config.yaml
num_hidden_layers: 11
hidden_size: 256
n_experts: 64
experts_per_token: 2
d_expert: 240
d_shared_expert: 0
hidden_act: "geglu"
moe_layers: [1, 3, 5, 7, 9]
router_score: "softmax"
normalize_top_k: false
routed_scale: 5.66
balance_loss: 0.00256
balance_bias: false
router_noise: 0.3
init_std_router: 0.0202
lr_router: 0.000269
num_attention_heads: 4
num_key_value_heads: 4
head_dim: 64
vocab_size: 16384
norm: "layernorm"
norm_place: "peri"
norm_eps: 1e-05
positions: "rope"
rope_theta: 1180.0
rope_fraction: 0.25
qk_norm: false
attn_scale: 0.125
tie_word_embeddings: true
parallel_block: false
extras: ["capped logits"]
init: "uniform"
init_std_qkv: 0.0376
init_std_o: 0.00802
init_std_up: 0.0376
init_std_down: 0.00401
optimizer: "soap_variant"
learning_rate: 0.00189
beta1: 0.95
beta2: 0.99
weight_decay: 0.045
lr_head: 0.00609
max_grad_norm: 0.5
warmup_steps: 200
schedule: "wsd"
decay_fraction: 0.704
decay_shape: "linear"
final_lr_fraction: 0.0
batch_tokens: [16384, 32768, 49152]
max_seq_len: 256
doc_mask: true
train_tokens: 273000000
max_steps: 9007
dataset: "wikipedia_en"
Below are experts of layer 3 (counted from 0) of a mixture-of-experts language model. Rows are named router (the router's row for the expert), down (a neuron's output weights, with its number) and show model dimensions 0-255. Each number is 128 + 32 x the weight over its row's rms, rounded and kept within 0 to 255. Numbers have three digits each.
Before each expert's rows: a language model's description of what the expert responds to; "comes before" lists some tokens at least twice as common just after its tokens as in all text. This comes from a sample of Wikipedia text that the model never trained on. Tokens count by the router's weight.

# expert 44
It responds to: Single capital letters and two-digit numbers starting names, codes or counts in lists and tables, like M in [11C]ME, 17, P, J.
comes before: ".", " |", "–", "',", "°", ";"
router:118136142182119107139120178163173068148145133123179119148186089154140127171120118126120127110103084116117190102139128080162063147100123107133163128101161130175104110187119080126119080103102125158145106194130157087103132094068098115124092203122146131092109150058130091104129141093169134163161127179083082095123138151131152107191118158077134172142106136084136177122168123151154112170124102095144105143138116098155073145143144155164173109077150121066083131124107185124137076170202138106101111132126133145176090123144129155159090149057137148120120168109138193110115139141123151147108158173158106108094138149081123124128101097160125094173029146110079093095076167142170182169153159106182104144172131159155103107193113131178063129158120169128209167133078131134077125108108149
down0:122109106082134129190172066110101118127100161124025159084149117132119124215118066092089135114125084140130177132160123096125112138091107167134135162140149119147119143131119199138074108110091124087112122101156079097163133121150085129159089092114123106143159130146101126124131144126082125124118106178137129127094138175129142105124150121125091092158143130146099118130089208077177191164095142097095094038090104117127163150088182132155138120149084083116120075112124091145095100156165096073041122180089154155118206143142080118174150170136180157164155152177156209113134137108109077090075150129141158170121167100097120131156133106119146082076102145123145136147165131092101152118048164147116084134109143121092092101098130172123115203064128141131113158196130099132144130091132124

# expert 55
It responds to: Uppercase letters inside acronyms and all-caps codes, plus capitalized name words like Racing, Championships, Records, School.
comes before: ")", " |", " (", "_{", "F", ";"
router:106133095113172089122061124159126152115153097159143172092119128098161154088098099125121048139131155140114132213148187125099122111142099191086102145131129135131191120123175129183144129104160107130128082134121102185089114125127148101088130079184149166083163065110071137121170167112134152105151111134188181172088162127135100104082175132144130115084101192142095149131096087067158170098109114133108089139057190175158103167114105122166128081175204137208122169154132129088113092109101136116129078177126164102157123142103065125126145066156157133118143126160128109182168095120069098071169134130154135148135132155140137054101166126107137111051155108142167136073168118163133096092082102141172106117116100129078165103152159142154103119133120168151151165105118096151135104129174120
down0:128157124134098112123146143175138177087138170096125147109133140128142169142152094079117194092104137054168089147126145163108102130085169155125106174142139179123121117167096141240146168108088082124173083137092090161109117120109137118143114207151123130135130150199132167122215124082222140155143154171135129169114135128122157128146151149121192159125072185123111152119096130172187102186165156110079065119191168146169112149173127170089093196115161151167128149164109154128134151103140100114144124104121119146150128117142120149198159150147165166173130153130122116119133171138108094091182142131091185098141117146158152143215098169189106103133085163113120116103175142082135162100168134152126130174153102160105097127148137084119117104152121107170125143140105157121063128062084094

# expert 26
It responds to: Month names in dates and en dashes in year ranges, scores and records, often inside tables, like 25 Apr 1950, 2005–07, 35–2.
comes before: " ", "19", "1", "20", "0", "2"
router:060100155194119096124104141144122073093169117106109168126112098172139131085138154116066114139099130124174147144061176133101078179131076136107091090115101105139117147100183190183107122134123060190166065141119121125193144134107183085148087142135171092107122134132194123118154185117150153148100122118132137175100144134157064145172098130145107137101154169125153093125158066185126102132211122139140153130196145155090109079146129133156152105109151084082139101146101193162104165119160167077081104125127171155131141147112123114163144169103127075148103133151111174102153118189110109074089162157138088124119101122088109083114127152147097081089095127147132063142096169184137082128154147152169196065117189147070091137157092110128089145085125095120149150121108144093130134180129132
down0:156091091066084129099091162113174124147071142154082155087167139153153154130123080160106130145103154127144112128090119091063128134163174168137119132073097092114123114110109152147123116126148165137119143136133151150128095109097163135093110124108178131145093131204102160088128142148148223138162112105118146142144097106102082111116177067102088164160087126149163135163106069144170182065158155134064114109192136106109060173111102155137096098090140142148137093166120068119165117178111129110057068068084077109159148089114131154155127158147164124087032098127147150167127131169125142124104158124161185167109118112144119079150103130137086174124125213135137126133123167109095144101214137124120134149084118134105084151143132114136081110064063088090095131182115161172112071113108117

# expert 53
It responds to: Periods closing census and descriptive sentences, table pipes, heading endings, and verbs like were, who, can after a subject.
comes before: "|", " The", " He", "-", " In", " It"
router:133154136164113124137109179170138064144129128141153133148179091139150137162126130128127143107110086123137185100133131073130073156101136110143135134113159141139120144194127084126125099096125141163138098199133150087093116111056089091140082196129150137075100143079134115112132161119151135156172140163072101094112123150143168105190118174080140158154110130087151164108179127152173095148148099087129110121150107086135064140132146177141184099091143131060087154106128164121134067147200144120111124119132131136171087102144122115157082161045126156120102173110126175104107150114124154134127188154156107098091149144099118129119081095166139078170043142113082080079073176150165179157140137091197100158192161156160092107187119117185074135163125169142215159120071131125085143103119144
down0:120148095113165140109145127139160106081139136104108092151106118122110139135122097140143133115159117091172072101129121201095128109152128129131134125178184199108080150122169143155091207059117144121140136036125100122164145076150141147117099147104150116176113137162088139113171098122107130134193103158123060129077184160158112147054079132160152117042142151126121136077181167133166073122076070212145070078082151132128128139180096134099117081083132149179133117110099179094122047140101083194135133182119110211101121143164127160111129120147159155140132165109168075104176141082126178093175171118123145146128140148134158117099158184151114163057145133172185153105189138135099104113131096110109117118136114137104143107122120147154155137123128145091170097102087150102110102127128125

# expert 4
It responds to: Numbers in sports score lists like 3–0; 2–1 and table pipe cells, plus prepositions after verbs, such as shot in, arrested on.
comes before: " ", " the", "1", "2", "20", ";"
router:137131146174125109137121179168138064134122132117176115151183095142146130139135108123129152090106062116139191119164137082141059147098125108139140112106158141159120124175107083121122100088111145170137115164131153092091126096059081118127104195136155137079117149047124077125132138109164121166155144164069092087104127165109152124178125141078160176159107117075155157112156110137145099146113098088122115132152115086122073149141150153144161130090132140066081153119125168127133074169212157123095119121133136131167093096148137125141088159048138172127110180108138181103120141126123154175118174168133110105080142161093119110119109084172124089175023134113082077092081167136170179146143164097174116174179162146151106098195121123172065126133099173138207147127074140125080115118100161
down0:109162146134135112148086073131046118132117155122132110170106141183117149120154115210146072121168156146165212182114129120053118093117123166103151129148094189125071148135086131150132123081150083094159163084164111114121143121129106017057165137097178155140123109131122099117110106108108100135144191109118138132088110157125153130138097083132042145139113142132206191101115159152159112137095114129115182192115078085122121180169135063094130127128114185118127126133089178127109157157134079099089071092161142193131139109132113099088102128129068097208142139160121122145094143146159110100185144201149091113113175126118131161108114135106152123150143158055119086148151116162165109078150113088149129115153146140145178154156126171094128090139144154127107104165145104121172147176155108

# expert 14
It responds to: Sentence-ending periods and clause-linking words or subject pronouns in running prose, such as that, which, who, he, it, but.
comes before: " The", "==", " was", " He", " In", " It"
router:104113049055137188087122165130149133177195095133091155154108126128084172157098188123168114098135142129111102156168162110120098092094109118148103097175170141112151119121103132107139126206148124096088118104147155120172185139136162167120179159075093124095106123139047158144107131085117132109176146091114152084151105113135112129135081080079114106170116066099149128101133189143130134186117125178085133155130105093078135160066084165177144170084157159146139063140161063110135118161111087070127114116142081169119171146111210127151090124143147151151086083155096169112121139133129135176098150114154103052095172148131131112092143125133185154143127102093177119104144128100122102112155162119112143084125134156112147111119094135129181121143203077156085126174144190076134062116087153
down0:107162107158121140110138132134101094100149130127080146161090127121127116127095114081126117130188084193103190151081111118130134151143165126098122100096154113157161149183171136161108092201099126122155193085096153089136114137078147199122120139169106081085138122093155169165172101119139166081141146146116096120093152140135097117123148171124084117133154096168138147057158158122114163132094115164117191206162123131145181098089078131145153131173135132173102155196097097098102115175128181095089098121103183148087117171107106098115152114116096095154120109076095084220092190125134117113121074158102124129158211107092109064116106168071125170128169097154165117166106143126146106099109160128162134119128078106079131131120124119144138167169115189142159106083076085055142113098061149

# expert 46
It responds to: Space tokens at the start of table cells or lines before numbers or years, as in | 21 or a rank, plus some names and and.
comes before: "20", "19", "-", "2", "3", "18"
router:122120150148119131143115170175160063144132137124150120156191089159136144155132121127134137100080074123146191100150125066154070158092123100142145137126154142165128129168112096138148095082119142166129099169134156081070132104070091083131074194103155141083119153062143092106134142106153129170149134162074097081132135136146165129194114161072141162145097123076150162124148111166145113156120105094140119119147105085140069141147133156119193105059131137065078158120130172118137084156213159124102116130119128139172100099152147134139100139043140164131129170118125171086120130141110133134103170155158100115111143136107101114146102097170116084166035137091081096086070174150152187146141157093192113139176153145181082100196105135184070138161127166143197156127079130135074131122110139
down0:163248148124141108152136087176147128106121166152173084109193115081093146127090150175116142150142147129137219059125157148129098144162101101087133110141136128106144156077101148119095158065140116097089114125122146162150143201127088131130117108114147104137181122149131167134215113158115140084115111119151155112118115069077158037107211150122090122092149145126126187126148206079130087142127099125119160095179136185111152064108175110168099111137144139154062141115092143095122102126224139116159131159076155151112134129139099156144165145124115162085206130128098128158078102113146141088102175072123095127095158085116103150140115097120131120139066165144134150148126149175127083133107119147086114106186136142133127185128133134123175069133082137165080114133119133131149103170150143

# expert 62
It responds to: Final vowel or syllable pieces ending non-English personal and place names, such as -o in Yasuko, -a in Panarea, -an in Bijan.
comes before: ",", " (", "\n", "'s", " =\n\n", "\n\n"
router:160159116123132102166099040122078158137125155138114118154036179066132072175128099114104095081146146152083050090093182153113152142143164140114118069123111115105113158110112167129123095159139113104103113137106129110125124161168160138142112151124178151141145104122093148088068151172100144127126117133181110116093135124082158068089150150140163110134103141145172152133104141125198126146089110139085115105162072148172145149117065137115121188142185124155116112143141105085129140169063089083145112130154147095062128132165184143123160131146104059150117133148151042153123077190071107131181140135093181142164109115111109167149125155119107116090144128140146095174182165123166120161102157153132121066124136115072118177101156125146172163102137173163111111035135063175176162177149142
down0:145177141030128158191135152074149147092145127211118141124115139086089150140167150124139133109139153148170135122165100072134158122131113118122162145096066133146151118143129172174123148131102139136185096127094127115197064060144142037151116096105106187165125194152124135170086110133121115173104119110099110117120156098119128148146090153111150094090101132180139095124161200118101124135067139184129124121147147099117141121158085117112119144218114128161083140170137155135137111108106125118141172098126142147114110101094142144106091103165134133108181140111140148085058162128128114145136149090163069119116131171157139085116110174075150170161079134177099149115148133115142109090119090149180215138108106087128154150192085126069119093149128124214074088083109150102178209110145170

# expert 54
It responds to: Space tokens, single capitals and numbers beginning cells in pipe tables and number lists, e.g. empty cells, scores, K, DF.
comes before: "0", "1", " |", "2", " |\n", "3"
router:113120141162105117135117164163143055149126133119164139151156095146138155156116131123129132110105080116167203087144140087141046148102109113146132112135158137159114133189119103125136102098107145150130101176147165092111140115062098104128093184131139134091119142064122092112132134129180132177152153172079086092118125157138164118187117179082144177142100123085156157109158111154151113163131097093135105130149109100132068154133142166144162112069139135068080150114122168136142079157207157122101093128114144158176092109139134129173070154029139168127089182117149173097110143134141133151097165162138088117115140137102108119140090096168109091192041138093074100096075166151174166172134163100197095138182140154159095097204113124187083133154127168144215155126072136121088115112134145
down0:116049143141143054116039111179120106138121175150137137120110129170121095150080125113164097121149153136152146131171152120134119112115094179078149136082124091093094138095130146077109109121094155189152087135084125114072173120124140154134126146116070141130169122088119090092135166092142092106171149087043100187127136124119193139071100070105106165166135128125105136074134145118120179133125125125136132125155068159114117064123120104115094117205176136168103085137111129154143090173093108148076105149088117122144150143123077208149132141078105161116118088150166114179098069168101145139161112149130142159183094123125150138159118189095103099017059167138150118102127100095193163112160110138145141148144147150124122114165105096143080153101131112198102131187079149135140133152160182

# expert 56
It responds to: Standalone space token before a number, usually in table cells or after a colon or preposition, as in Round of 16, in 2012.
comes before: "20", "19", "1", "2", "18", "3"
router:112112127127157144153131127104149171132159163116143099073101096121070135082100121105112114144114123120160000163129151117077159104115141134147152101093126120151099183122143178115156155182165167098154102082144132101152136202178091146159161061156113083194115109163133135152149144168115119072098112094133147091109136124098047116114121084145146165123107144112178142114121114057136113162170113104125133067108153136119156074115120119142029109108121128130200129084095092111078131120114154139160148146160110139130184130156162185123195130150148157174111146147132063197152101123152131060133087097093122194118170106165174112096172175119133142146206096085102117118123112148098136079146137112110116103130147101133139137092162120064152160104121100161140146104137130084188172131165136
down0:118130111165064112077083141143087106131120051118094103078092108094128129118103199143080153127109086092143123187087141100176140136088072116154162042122156115177120112136108110126123150112137126150131127132119119110196177173083120115139098124125141130125155081121145114147180102193105153176126123151101118125080104088114113136115097164115147120094184149138173094077220113160154051131142161106163252171154133112134148110084108124105137169147145134135111065142153130157093083089140124094107131143150101099089053128117102158077161068158177127161157129103132171166147171147172145122116134136142119148071202149101175172146158084088108095102098120156085180134097143102132168103128154084140097127137179115159125093137146149068152139114148064130133123128099167119094089170148122